{"d_model": 160, "normalize_top_k": true, "routed_scale": 1.0, "balance_bias": false, "router_bias": true, "n_kv_head": 1, "head_dim": 32, "norm": "rmsnorm", "positions": "rope", "lr_head": 0.00694, "grad_clip": 2.0, "steps": 7538, "dataset": "wikipedia_en"}
Below are experts of layer 2 (counted from 0) of a mixture-of-experts language model. Rows are named router (the router's row for the expert), gate (a neuron's input weights, with its number), up (a neuron's input weights, with its number) and show model dimensions 0-159. Each number is 128 + 24 x the weight over its row's rms, rounded and kept within 0 to 255.
Before each expert's rows: "comes after" lists some tokens at least twice as common just before its tokens as in all text. This comes from a sample of Wikipedia text that the model never trained on. Tokens count by the router's weight.

# expert 28
comes after: "0", "9", " N", "N", "°", " V"
router [150 120 156 110 136 143 138  97  94  95 142 113 124 111  95 139 160 125 146 145 102  85  85  91 132 150 136 112 132 162 121 149 109 154 124  99 116 126 125  96 141 137  89 116  94 181 135 152 128 174 145 120 127 152  96 144 115  73 142 138 129 107 176 121 135  78 112  76 101 118 133 129  81 145 141 115 117 125 148 134 110 129 110 126 110 139 104 123 111 138  81 136 129  99 105 117 145 144 157 115  81 152 122 114 118 126 126 195 170 146 110 134 178 131 117  74 158 130  85 144  96 176 142 142 108 110  90 154 118 143 131 108 125 130 121 107 133 160 140 142 166 141 113 146 155 115 138 152  95 160 106 125  92  94 106 116 140 120 136 150]
gate0 [157 104  96 126 125 121  99 121 124 139 130  93 143 118 128 120 165 114 163 108 122 110 131 105 159 106 136 118 101 140  81 157 119 149 107 143 145 100 138 152 149 153  89 140 158 125 168 115 143 148 125 160 126 171 127 139 117 131 162 123 157 136 129 106 106 100  85 107 103 124 114 151 114 151 116 116 143 149 135 171 110  60 144 133 105  80 135 125 109 144  88 114 124 149  99 134  92 134 174 143 108 130 103  87 122 193 125 151 179 146 102 108 133 200 136 111 149 132 130 132  86 132 159 161 131 155 105 135  84 132  78 113 130 118 116 100 161 144 164 144 126 148 127 156 162 140 115 103 128 139 117  84  90 144 124 124 137 126 134 142]
up0 [171 110 139  97 130 129 146 152 148 168 132 114 149 122 115 114 136 146 120  96 117  72 115 127 138 127 136 127 124 147  98 132 144 110 119 155 152 120 142  77 141 158  87 142 119 112 155 164 131 145 159 142 124 149  85 137  97 121 168 142 164 126 112 111 121  72  90 112 134  83 115 151 122 152 127 147 136 152 140 155  97 104 143 123 115  95 117 152 146 131  97 125 155 144  94 163 132 126 140 101 128 128  93 106  84 149  95 138 164 145 144 169 131 145 144 128 101 140 129 130  43  96 136 117 146 128 137 152  99 142  94 145 120 128 151  86 161 150 116 160 138 141 107 167 140 161 144 128 146 164 183  88 101 121 108 129 136 135 173 121]
gate1 [ 87 158 171 114 138 110 101 111 143  99 104 126 130 114 109 168 158 120 172 140 154 135 141 136 175 124 120 132 122 131 117 122 122 158 130  96 132  82 127 127 144 118 104 121  95 127 136 145 175 139 157 167 151 128 123 124 118 138 108 167 135 126 140 101  91 102 138 133  75 134  72 138 102 138 140 126 102  92 146 140 108 101 131 114 110 121 134 107 139 120 122  84 123 105 131  99 148 146 187 114 123  95 102 116 106 184 136 193 133 171 121 154 145 132 118 111 144 146 106 158 134 101 109 144 145 133 150 120  95 155 150 129 124 131 118  85 149 153 162  98 126 115 117 145 103  83 146 149 133 199 131  80 106 120 123 122 117  99 120 168]
up1 [137 165 165 136 128 130  96 107  99 107  74 107 112 125 119 136 137  94 147 139 153 103 127 133 148 164  99 135 122 126  87 152 135 117 108 123 103  99 130 126 145 145 103 112  95 149 132 165 152 156 145 115 144 121 101 126 109 133 112 125 129 152 136  78 123 127 117  84  84 123  79 122 106 111 141 116  64 129 119 155 108 125 107  97 131 140 151  95 126 109  87  76 159  96 113 129 142 125 195 111 129 150  93 117  97 179 120 159 134 151 109 145 122 148 125 133 138 158 123 164 120  97 137 151 115 117 105 180 108 133 110 104 121 144 140 104 148 118 113 117 107 102 126 136 137  75 136 139 131 180 112  87  79 103 105 162 108 122 148 150]
gate2 [106 177  83 150 176  87 120 109  82 101 141 161 155 116 140 141 125  52 130 164 100 139 100 132 143 183 118 119 100  72 103 145  96 170 152 144 133 112 119 146 132 166 115 138 143 132 138 134 183 130 113 147 131 131 135 126 124 108 137 169 132 131 112 112 129 184 141 178  86 155 113 121 158 127 139 143 100 124 126 143 120 106 146 125 131  89 133 130 126 124 162 153 144  97 115 129 127 156 140 125 140 124 120 156 107 137 143 143  96 137 121 115 139 103  99 137  92  96 117 116 147 102 176 104 148 100 132 119 132 114 106 100 108 138 154 122 159  96 128 146 152 127 120 152 112  93 169 142 131 161  90 132 108 143  89 135  88 146 116 144]
up2 [180 174 116 174 122 126 132 128  82  90 116 155 141 124 145 116 102  89 126 155  83 119 154 133 109 159 111 126  96 105  90 161 118 166 117 132 118 110 103 165 137 127  91 155 117 169 150 150 123 119 137  95 132 136 126 131 152 117 104 129 152 121 131 104 108 116 138 169 132 175 117  87  97 154 159 162 138 135 130 133 115 135 140 103 132 137 161 139 125 106 122 133 131 117 105 101 159 166 145  93 145 133 127  99 103 140 132 129 130 127 109 127 132 137 110  81 132  79 102 110 141  73 152  87 130  99 145 117  97 124 103 137 108 162 159 127 116 134 179 129 152 161  92 136 107  94 126 126 142 164  76 166 163 126  98 122 126  77 122 136]

# expert 27
comes after: " of", " in", "'", ",", " to", " for"
router [135 144 123 151 111 115  91 127  97 115 127 152 110 152 137  94 106  85 138 129 175 125 186 171 181 116 124 131 125 116 126 126 122 134 114  91  98  87 132 111 143 159 112 144 121 105 143 149 138 135 160 130 136  71  79  99 110 107 159  87 148 126 156 135  97 126 105  68 132 118 125 143  94 131 134 132  79 164 159 126  76 105 134 103 108 116 121 109 148 144 123 114 114 117 102 145 140  78 121 110 124 104 118 139 139 154 138 123  95 159 131 145  96 163 132 146 109 155 115 162 163 157 134 146 120 138 123 169 127  87 166  87  96 150 153 105 110 129 112 143 169 120 133 145 139 105 123 142 143  93  96 142 155 139 108 108 141 170 144 143]
gate0 [136 106 144 139 101  87 110 137 125  77 155  81 173 138 130 130 106 132 139 111 123 133 126  55 141 150 121 110 153 119  86 117  96 153 119 132  83  75 137 131 155 159 154 131 136 140 142 182 147 138 112 119 119 135  95 106 104 109 154 170 115 149 156 106 134 167 151 102 122 124  84 127 111 126 130  72 120 130 107 114 155 112 130 141 163 121  95 101 117 172 138 121 135  89 100 135 171 145 103 148 139 159 108 122 140 112 119 149 132 159 142 103 162 142 104 127 150 139 112 109 149 109 153 152 145 115 158 170 134 141 152 150 107  91 118 127 175 143 139 167 144 115 117 155  95 148 102 148 118 132  88 136 129 124 178 112 110 102 135 102]
up0 [112 129 133 176 129 141 119 114 128 115  99  88 110 113 197 143 142 135 155  95 109  98 105  88 112 157  95 112 163 141 105 122 152 166 123 143 134 118 166 125 122 179 161 155 135 112 122 193 112 125 152  99  81 148  98  95 173 145 154 132 129 143 161 140 139 164 111 124 154 123 135  90 137 158 142 133 128 105  99 116 110 106 131 142 104 127 122 105  99  93 147 153 126 124 102 138 149 137 117 139 132 144  87 122 127 122 132 136 145 119 151 132 171 141  82 140 104 121 108  96 108 179 155 136 160 133  91 160 142 129  78 139 108 118 109 144 128 143 116 128 127 121 137 103 125 190 110 101 108 150 101  87  77 111 120 101 149 122 123 121]
gate1 [153 129 127 126 144  99 122 137 125 108 134  92 123 132 119 163  93 180 125 139 128 100 137 105 140 155 127 115 117 135 147 119 152 128  83 103 112 184 131 170 136 173 166 116 161 119 129 113 114 120 138 133 119 131 176  98 102 161 154 124  77 130 129 128 127  89  99 111 132 150 103 132 138  79 132 122 128 114  88 133 143 110 108 152 203 125 107 122 124 146 141 107 145  99 109 132 170 153 129 104 154 106 105 109 163 109  80 138 153  88 131 173 138  90  84 162 147  91 113  68 129 124 118 164 148 102 128 154  96 136 133 138 100 139 161 142 116  87 104 152 123 141 106 122  67 137 141 119 117 106 138 115 106 128 128 143 117 143 129 124]
up1 [130 123 137 142  97 111 111 106 130 114 120 137 133 107 105 147 152 113 130 129 105 162  82 114 127  84  96 124 101 129 150 122 114 136 137 136 136 142 115 121  91 130 159 117 121 119  73 161 168 114 128  97 134 147 101 129 112 155 145 169  89 168 146 101 110 159 167 129 161 128 154 110 106 152 140 107 154  90 102  96 116 100  96 130 144 117 181 134 139 136 105 159 116 103 139 103 111 137 175 139 137 118 117 109 157  71 111 122 158 109 127 121 136  88 136 105 193 134 151 107 123 133 173 154 100  91 105 169 147  78 108 146 146 116 151 119 164 145 131 106  89 138 113 112 125 114 131 126 122 124 149  72 105  69 140 126 135  99 119 138]
gate2 [188 124 147 164 154  89  87 130 106 130 115 181 122 120 105 122 133 139 149 130 167 117 160 114 166 142 131 148 137 145 105 104 141 138 135 117 152 132 151 134 177 161 119  99 113 124  76 135 154  90 131 129 127 125 111 127 103  98 130 150 136 115 133 112 128 128  68 103 136  61  92 179 112 135 156 120 111 109 128 138 115 145 161 130 172 152 130 149 144 130 133 161 149 126 125 108 117 137 132 118 119 163 113 168 130 136 152 154 110  86 104 174 131 144 153 114 115 112 123 104 143 147 157 115  93 171 148 120 116 120 117  82 148 108 177 134 121 121 134 162 157 112 151 137 143  92 149 130 116 126 159 112 154 125 125 157  96 182 150 171]
up2 [161 100 103 166 135 144  85 141 111 114 133 134  81 140  95 121 137 162 140 134 146 106  89 156 119 111 138 138 176 142 153 144 123  88 132 123 114 128 103 129 122 102 120 151 156  85 135 131 140 120 114 100 139 155 140 185 147 159 152 142 120 144  73 141 128  95 174 148 132 118 126 123 150 109 162 112 124 118 125 138 121  80 119 152 105 106 148  68 134 145 137 113  94 142  73 176 143 107 123 136  84 183 131 143 138 119 126 153 117 149 140 158 122 124 155 149 148 166 132 184 168 146 121 162 180 125 130 148 157 147 123 138 140 136 124 121 155 163  98 147 112 174 141 108 129 114 131 101 113 147 136 112 103 136 107  89 108 155 123 136]

# expert 14
comes after: "\n", " |", ".", ")", "==", " ="
router [149 127 150 136 140 146 100  75 118 142 143 133 130 157 130 131 115 139  85 159 167 176 149 131  95 121 118 145  98 102 118 160 144 145 154 143 116 138 133 170 118 112  95 139 140 151  88 121 161 144  70 126 135 167 156 121 102 100 124 142 137  93 102 103 149 107 143 104 105 169 149 127 148 117 157 121 142  68 144 134 109 118 115 112 106 159  76 151 159 124 161 134 150 101  90 143 119  99 106 132 139 111 139 112 140 111 116 156 128  93 141 142 185 127 143 134 138 139 141 115 110 130 109 116 113 132 146 134 132 137 143 120 127 156 139 101  97 141  95 144 102  69 138 182 107 110 138 116 139 143 139 120 189  86 100 177 134 163 107 104]
gate0 [119 144  96 119 145 102 128 138 150 103  85 164  75 161 153  98 104 148 124 142 137 101 169 140 187 136 131 155 156 114  85 143  78 143 123 137 121 116 121 130 143 167 135 108 158 128 152 134 121 179  91  91 120 164 117 142 113  98 120 101 146 177 124  97  91 129  84 119 160 120  85 135 116 114 122 113 128  92 149 148 110 136 124 130 117 102 135  94 115 136 131 111 138 158 120 144 137 128 179 104 150 118 122 147 143  87 128 144 136 139 126 130 145 173 136 107 156 147 192 124 110 167 120 128 132 130 138 121 138 130 113 123 141  90 169 107 119  99 110 146 178 141 123 146 110 114  92 135  94 131 128  91 111  91  80 108 147 160 108 144]
up0 [122 141 168 145 143  92 138 125 135  89  95 155  67  95  96 103 152 157 145 165 103 116  90 142 155 148  75  93 129 129 150 111 137 113 137 146 121 126 137 140 139 147 145 118 123 131  77  76 127 117 150  94 118  80  73 100 131 115  67 111 157 156 149 120  98 117 139 128 110 132 121 137 128  96 134 128 125 144 153 164 125  90 156 148 132 125 140  69 126 106 123 161 112 160 113  90 121 127 151 147  99 113 117 150 171 110  96  95 128 126 140 114 137 108 101 124 154  97 120 135 131  98 126 174 108 158 116 143 137  98 105  89 136 127 122  99 142 118 132  99 166 140 132 101 156  84 126 134 168 146 118 114 145 135 126 129 132  89 101 141]
gate1 [147 109  99 122 114 135  69 113 109 144 171 152  96 179 133 178 177 139 113 161 146  77 107 125 150 175  96 126 111 120 128 132 143 112 103 127 134 144 131 148  98 116 101 132 125 125 120 193 133 113 138 153 168 144  73 129 108 118 160 135 157 138 160  78 124 139 112 140 185 140 141 117 120 119 160  87 148  94 111 139 131 119 173 168 132 138 136 128 135 127  96 116 128 148 105 133 124 164 124 129 108 136 104 149  90 103 132 134 168 118 167 114 153 150 160  82 152 167 152 146 119 117 106 118 146 119 107 139 162 112 153  88 123  92 142 123 133 145 119 138 115 112 114 171 133 150 120 160 145 146 129 126  94 132 127 141 124 118 153 163]
up1 [145  94  86 200 134 127  98 132 132 116 100 134 125  96 147 100 105 107 145 133 102 117 149 182 153 121 109  93 126 139 117 120 143  67 121  93 103 111 121  96 108 131 184 141 112 127  94 162 118 114 102  80 183 108 132 148  93 130 130 167 104 144 124 126 114 127 110  98  95 120 101 169 125  91 141 134 136 130  98 169 127  79  89 156 121 133 125 133  97 123 114 144 146 143 108 139 113 126 139 177 117 130 120 144 136 140  90 128 150 144 120 114 136  80 155 110 108  92 129 116 134  55 118 122 116 119 114 139 124 147 118 126 155 118 149  75 135 169 137 145 135 109 109 128 132 106 153 134 132 153 118 133 101 169 134 116 114 148 159 147]
gate2 [147 136 127 112 152 142  96 113 148  89 112 165 147 117 131 146 120 161 132 179 136 123 125 113 154 124 145  87 161 150 143 108 115 121 116 121  98  87 137 114 149 133 120 200 164 153 117 170 180 123  78  87 133 162 163 139 145 146 138 124 153 117 148 169 112 125 153 114 174 134 111 138 126  95 150 110 143 114 102 147 132 120 131 118 122 145 104 139 133 153 119 129 144 141 127 141 118  87  96 154 160 102 120 123 169 158 136 160 179 138 165 136 137 183 163  87 106  89 168  87  95 117 140 101 104  81 119 137 129 135 117 164  89 130 124 126 113 136  88 141 120 151 135 103  98 131 120 100 129 110 150 110 133 116  98 149 109 116 124 142]
up2 [144 144 155 208 130 101  83 120 138 111 134 126 143 133 149 119 131 108 123 148 114 138 143 143 129 133  78 118 113 142 136 121 185 116 143 130  90 101 134 126 137 119 121 107 121 107 134 139 107 144 168  90  88 136 139 148  90 156 126 159 132 118  82 137 120 118 135 155 178 102 128 110 101 111 155 129 145  90  64 119 124 134 145 162 140 148 149  81 104 137 123 134 118  97  85  93 115 144 154 140 181 160  83 123 134 125  96 116 140 157 141 124 119  78 157 112 137  95 102 113 138 120 163 145 149 130  96  92 144 131 146  78 161 127 113  97 169 125 125 107 116 156 100 146 111 120 123 149 167 161 100 108 142 142 130 111 104 114 130 143]

# expert 20
comes after: " the", " was", " a", " to", " and", " his"
router [140 136 148 152 147 101  98 105 136 135  88 114 128 146 150 143 130 137 128  97 168 149 150 105 153 155 132 164 118  95 124 127 148 156 112 105 149 113 104 110 137 164 164 138 177 118  84 149 127 127 159 112 133 117 136 112 123 134 134 129 152 143 129 113  90 126 100 134 131 128 119 109 105 130 150 103  86 120 103 141 111 114 102 105 165 170  93 127 148 143 149 109 161 117 128 144 148  91 150 164 132 105 103 157  98 191 131 135 135 126  80 102 107 159 129 122 112 132 108 150 124 111 151 129 101 177 131 142 118  62  59  71 151 114 168 111 155 104  85 135 154 166 137 160 153  90 125 126 102 132 138 103 148 117 133 153 115 159 111 133]
gate0 [145 117 137  99 111 206 134 175 117 183 151 114 145 113 133 174 117 155 146 148 127 129 142 182 126 131 110 136 141 145 104 113 117  89 155 125 100 137 116 143 173 140 153 149 126 147 125 134 103 134 125 201 133 131 155 152 146 108 144 160 110 138 123 100 101 104 117 137 159 104 178  92 120 148 109 136 145 122 146 136 137 145 117 121 126 140 144 135 111  71 112 160 157 123 161 128 134 144 115 136  87 122 140 110 148 123 157 153 120 104 163 156 140 111 141 147 122 103 148 134  99 106 123 121 205 146 149 114 125  79  83 153 164 135 112 122 145 145 168 112 136 140 123 148  81 116 134 156 129 149 119 157 161 144  97 134 149 148 144 117]
up0 [130 123 150 117 131 188 137 139 137 136 115 104 114 162 136 138 123 142 156 121 162 154 132 147 141 133 134 114 145 101  99 128 112 124  77  67  72 108  98 143 115 133 136 133 154 164 143 151 101 114 144 157 136 121 127 141 132 138 113 168 156 124 103 126  50 114 104 141 127 132 140 116  78 142 130 137 131 127 127 114 128 145 128  98 163 137 106 130 146 138  98 130 138 113 116 119 160  84  98 132 131 137 103 110 171 192 120 129 112 147 127 151 135 115 130 140 148 165 131 123  72  78  97 142 156 169 144 135 129  77 116  94 157 152 152 108 113  99 128 118 195 148 124 185 116 116 152 132 141 127 113 119 117 148  91 114 134 169 122 138]
gate1 [129 109 147 104 116 120 108 150 126 119  83 129 115 117 152 102 104 125 152 126  72 100 108 131 140 141 104 122 180 168 100 148 130  61  98 142 124 105 143 150 149 137 118 127 138 118 161 166  97 146 145 127 119  62 145  76 122 139 134 150 129 152 173 110 151 107  99 128 103 101 127 133 140 124  92  97 135 133 172 122  88 116 102 100  95 110  97 114 118 108 162 182 111  87 167 110  99 133 118 154  83  92 139 143  83 119 121 116 144 125 152 155 129 164 115 139 146 137 138 144 133 117 169 121 111  90 122 119 125  93  97  94 123  89 149 104 145 123 138 126 129  98 101 143 118 108 135 135 132 137 146 169 123 143  88 146 147 136 119 104]
up1 [112 104  86 137 161 138  85 151 142  90  74 139 101 122 148 121 127 109 162 124  76 117 113 103 144 147 109 128 138 161  72 153 132  97 134 136  90 125 137 147 154 106 127 100 148 147 130 118 105 140 120  88 160 112 158 132 106 101 139 128 135 155 111 135 135 102 114  95 129 158  87 141 150 149 148 106 173 138 139 117  96 104 113 102  90  85 153  92 119 111 119 179  94  99 136 125 133 148 141 106 119 145 148 101 128 127 132 119 152 134 138  97 166 136 141 121 167 119 178 118 140  99 176 137  97  99 118 155 147 129  87 106 149 139 156  99 175 131 131 110 142  80 127 139 128 132 115 161 134 136 111 133  78 160 120 173 140 134 112 145]
gate2 [130 111 101 138 117 182 127 150 121 159 211 129 120  80 108 146 115 154 161 132 131 130 150 178 161 134 123 147 155 110 159 129 144 124 124 150 107  90 116 154 127  89 135 158 148  90 164 133  91 144 152 104 117 127 139 147  80 133 101 143 126 103 171 112 116 139 124 137 123 109 170 111 133 141 118 134 128 125 128 114  87 118 120  94 103 110 146 120 151  78 105 153 130 144 120 106  95 135 112 117  97 106 201  96 141  85 128 135 149 102 177 133 131 149 112 144 151 108 126 121 102  96 163 124 169 131 106 128 130 146  94 158 102 141  95 105 111  94 156  89 126  86 109 137 150 114 117 120 129 115 110 141 144 115 101 134 142 121 104 108]
up2 [101 121 147  99 118 142 148 120 151 100 121 172 113 151 125 130 140 148 103 124 124 117 134 146 138 163 123 123  60 140  89 127  94 103 102 106 137 128 115 124 142  81 163 118  98  70 158 127  95  88 149 119 133 124  81 158 113 104 109  97 139 175 151 138 124 117 154 109 152  96 156 132 152 144 120 110 129 149 119  80  99 129 153  88 154 122  95 129 129 110 132 153 138 163 126 141 119 131  81 164 101 132 133 167 148 107 128 130 126 102 114 153 127 148 108 114 126 164 171 137  97 104 152 145 147 148  88 127 118 157 151 138 121 131 138  79 124 123  99 110 145  89 118 168 142 107 147 144 106 112 147 176 121 112  72 164 149 164 146 137]

# expert 15
comes after: "8", "9", "1", "6", " K", "7"
router [140 114 167 104 164 134  87 139 158 146  79 133 116  68  59 135 149  96 118 127 136 121 176 111 115 153  92 117 161 142 151 113 145 107 164 129 140 113 139 122 112 136 118 117 126 133  75 121 102 108 128 118 196 146 159 149 129  93 116 118 107 102 125  84 140  86 136 145 155 133 103 107 139 109 124  98 122 133 155 159  97 134 142  87  95 144 135 123 118 134 175 137 114 138 146 107 120 116 184 154 132 155 161 133 165 104  91 108 126 138 133 137 151 129 162 137 134 114 172  82 143 103 143 142 101 113 115 154  97 119 101 128 122 113 131 126 126 156 172  91 126 127 130 129 144 138 106 118 161 122 145 143 151 111 159 157 126 146 175 122]
gate0 [131 112 108 174 154 111 160 119 123  99 134 154  96 151  90 123 104 125  77 121 142 140 142 129 135 141 151 154 109 100 112 166 143  87 143 118 101 135 143 145 140  98 128 138  99 133 139 178 150 134  96 129 122 117 137 142 123 128 119 157 136 128 146 118 132 144  97  98  94 175 140 133 148 167 128 132 168 135 134 155 108 136 142 180 178 154 109 138 112 105 170 184 131 125 111 132 120 128 132 145 178 113  76 132 124 126 102 139 105 126 128 171 105  97 168 146 103  96 149 147 126 124 105 156 154 152 169 184 108 126  91  72 101 145 138 112  74 151 113 148 143 121 102 129  97 126 137 157 130  91 148 125 149 119 120 107 110 136  95 142]
up0 [110  87 123 134 158 115 130 126 115 102 122 125 137 168 114 140 137 170  92 132 119 161 114 108 120 120 100 158  86  67 130 113 164 100 157 154 149 124 137 151 167 136  89  98 108 136 126 143 187 108 117  90 152 147 162 151 158 147 114 139 130 162 126  94 111 156 131 106 124 145 136 155 160  90 162 130 146 124 144 148 198 126 123 124 174 142 144 138 120 102 182 165 152 144 114 109 168 112 138 119 151 102 105  94 156 121 137 128  77 131  90 116 124 100 126 115 149  83 139  82 121 138 148 114 184 162 130 130 125 111 100  89 142 121 139 123 140 137 115 124 107 122 132 152 126 117 125 156 149 129 112  93 154 135 135 121 111 168 137 136]
gate1 [159  92 136 107 104 125 154 132 136 120 149 116 122 150 143 121 170 127 103 113 117 116  97 109 139 120  67 138 135 112 128  99 131 126 148  88 144 112 111 163 107  81  70 135 129 134 107 119 123 137 145  63 139  80 131 146 125 174 133  93  75 137 109  93 135 145  82 114 125 170 151 114 147 114 109 110 151 129 138 140 150 133 122 127 112  84 106 113 156 110 123 123 119 132 125  95 127 113 110  94 110  96 191 120 125 103 164 141 119 117 201 130 151 127 136 121 141 123 139 103 115 175 102 160  78 119 126 102 128 112  85 105 132 117 131 113 164 140 151 122 125 113 133 141 109 123 179 132 158 144  98 140  98 107 112  99 104 138 149 153]
up1 [ 86 151 124 131 152  97 131 122 122 127  88 139 156 125 117  79 130  91 133 128 146 165 127 132 140 144 120 156 134 151 148 136 120 138 128 109 160 119 147 130  90 100 117 107 135 101  93 112 126 106 127 131 158 119 151 144 147 170 128 126 113 143 146  89 104 151 130  83 155 109 164 132  90 145 147  98  99 148  80 119 156 150 128 133  97 140  94 142 162 118 164 115 152 125  99 124 155  80 117 156 134 144 124  87 119 102 133 121 148 136 144 149 101  95 158 120  95 152  83 142 137 136 128 110 178 114 153 160 157 167 106  61 125 136 116 108 143  81 162 138 130 100  97 152 172 107 173 109 129 125 148 134  63 145 123 151 118 115 140 120]
gate2 [140  81  88 128 103 140 106 151 101 152 121 165 154 172 134 153 139 134 117 139 119  98 131 164 149 138 102 152 145 115 130 124 137 125 112 120 186  97 119 119  82 118 106 139 149  89 114 138 120  98 149  63 153 121 163 120 143 133 118 126 146 153 129  98 119  84 123 109 139 141  97 109 161 152 143 111  77 170 126 124 127 110 107 134 113 151 103 122 143  65  92 102 142 110 149 120 110 144 148 153 120 140 106 119 125 142  73 145 120  94  94 160 137 112 142  83 159 144 116 146 170 183 133 164 107 129 113 114 109  98  94 122 120 103 178 140 113  97 117 151 139 111 151 143 161 132 148 142 125 124 156 130  86 143 121 152 125 142 139  92]
up2 [149  77  95  58 112 126 161 133 108 152 141 167 154 143  76 114 137 155 101 113 103 112 101 164 150 148  89 119 134 144 112 107 122 141 145 138 105 129 162  92 136 114 123 158 118 116  83 142 129  78 157 108 182 130 127 125 101 131 126 148 111 167 161  79 125  63 142 142 122 137 119 126 151 125 135 101 120 124  97 131 147 106  93 126 109 104 115 124 126  99 128 104 108 152 136 114 150 138 129 106 101 127 171 131 132 104 112  91 137 115 130 152 146 136 158  91 142  96 143 127 128 103 183 166 101  84 131 119 126 138 124 130 119 138 182 129 148 115 148  98 124 143  85 112 120 106  97 111 147 132 146 121 114 146 118 128  97 177 157 114]

# expert 0
comes after: "0", "9", "8", "5", "7", "6"
router [161  88 138 124 122 137 136 125 125 113  96 152 121 118  68 134 170 141 127 158 170 108 127 151 136 154 110 123  78 135 132 143 100 109 118 167 152 113 139 113 124 122 155 104 122 174 117  92 129 132 128  89 127 120 136 113 161 114 103 104 111 135 124 140 111 108 136  89 115 125 119 136 159  95 180  98 104  93 114 164 131 122 119 135 110 166 147 116  93 125 147 156 131 136 130  91 114 143 161 151 112 110 141  94 160 153 110 135 159 107 137 125 138 104 161 120 181 123 139  91 166 125 140 157  93 142  43 118  96 121 118 105 104 135 105 110 140 148 135 173 156 131 145 130 101 121 115 153 141 114 102 136 104  89 178 140 135 102 181 129]
gate0 [155 120 129  98 108 128 134 121 125 126 157 142 127 123 147  79 116 131 140 151 124 117 159 112 112 140 116 108 133 135 121 144 107 115  82 107 145 102 151  93 116 165 136 131 141 132 121 101 166  99 114 116 113 115 160 182 154 101 120 116 131 123 123 117  97  95 112  59 135  92 120 124 141 131 195  81 165 134 114  89 147  80 130 122 108 124 114 107 111 112  87 129 115 125 130 152  94 100 161 118  95 147 170 129 105 145 141 122 132 127 145 153 167 151 158 184 138 117 134 179 127 147 128 146 106 116 120 136 164 128 123 135 178 122 130  92 168 122 142 144 146  95 173 150 158 132 162 173 121 140 122 137  70 143 123  92 152 128 133 142]
up0 [ 98 114 137 127 137  99 116 149 125 117 129 138 156 160 106 123 104 107 126 137 128  93  74 120 118  95 121 139 150 110 107 133 122 157  95 120 109 110 151 127 159  97 101 161 121  73 120 146  89 158 133 115 137 135 112  69 122 145 142 113 100 129 124 117 103  99 124 155 181 128  82 122 104 124 116 103  66 171 122 173 112  96 174 127 151 129 107 150 165 154 126 127 155 129  96 103 124 105 100 149 115 114 147 159 138 111 132 167 107 131 104 137 101 141 141 133 107 127 132  88  81 108 125 163 129 157 147 172 121 127 123 169 153 141 160 115 139 122 127 123 134 114 126 186 163 120 138 100 114 145 168  97 144 114 112 168  95 160 114 165]
gate1 [133 124 133 126 158 125 102 164 163 107 118 113 130 105 122 107 100 100 131 103 113 149  93 108 128 113  67 181 110 112 110  96 142 168 134 153 130  97 125 133 159 122 116 120 144 134 125 129 113  92 157 144 147  98 176 158  73 102 109 104 151 165 101 107 113 110 118 137 124 153 108 175 140 164  97 126 123 124 165 146 116  95 131 133 154 121 156 118 147 151 165  88 115 145 160 105  86 146 141 130  98 149 177 142 101 127 120 116 122 116 100 174 154 186 117 165 129 145 116 125 133 145 162 122  93 148 119 167 135  90 151 133 145 141 143 101 139 118 171 131 115 138 142 118 118  81 127 134 128 133 130 119 195 108 138 114 106 113 103 140]
up1 [125 123 142 144 125 112 130 128 137 155 127 149 188 132  87 136 158 185 143 147  94 150 104  99 119 103 100 148  99 134 129 110 123  92 142 119 191  63 148 118 154  94 135 120 134  94 109 148  82 130 103 109 143 169 124 119 120 139 117 153 100 120 102 125 127 148 111 141  99 144 102 153 115 106 111 125 123 138 119  77 126 137 160 145 145 137 108 132 128 104 179 153 128 150 115 126 149 133 132 151 123 135 171 116 147 127 164 123 144 131 131  88  90  74 113 100 140 110 115  85 168 140 121 112 106 142 175 155 110  96 141 160 115 181 117 139 139 167 134 134  96 114  93 159 142 105 133 137 148 125  92 145 153  87 111 149 101 117 161 123]
gate2 [162 166  93 143 170  80 101 114 137 109  91 139 139 112  98 153 121 119  75 136 135 109 113 144 175 101 113 148 112 159 118 127 130 153 132 113 133 137 114 113 172 130 135 144 121 173  94 143 103 135 141 127 112 147  87 131  98  77 156 125 136 113 133 158 164 105  95 161 153 138 100 154 122 133  91 148 122 133 124 136  87 131 180 146 146 131 145 107 120 159 128 121 127 130 150 137 112 137 143 140 119 144 134 161 145  96 160 110 144 118 116  94 121 167 122 157 145 128 136 105 117  84 155 149 137 116  98 142 110 130 165 147 153 133 144 133 135 144 128  97 137 133  94 176 127 102 121 139 122 135 158  96 178 150 128 201  55 137 148 123]
up2 [193 120 138  92 140 156 120 148 123 124 128 160 116 148 103 151 131  93  44 179 142 115 168 130 116 108 121 134 109 127 144 144 107 136 149 132 138 136 140 115 152 117 147 143 129 153 123  68 127 121 132 143 132 119  86 102 130 136 119 147 109 128 117 128 135 126 162 120 129 135 101 107 216 119 115 100 136  73 173 117 148 149 101 133 136 158 121 136 130 145 148 175 111 130 147  91 135 129 134 153 163 137 172 131 161 113 137  89 100 115 125  99 130  92 130  73 121 142 178  94 150 111 104 138 145 130 100 106 115 137 125 152 143 137 118 120  82 175 135 129 127 153 118 112 141 136 131 145 110  89 107 127 172 103 132 153 122 121 138 117]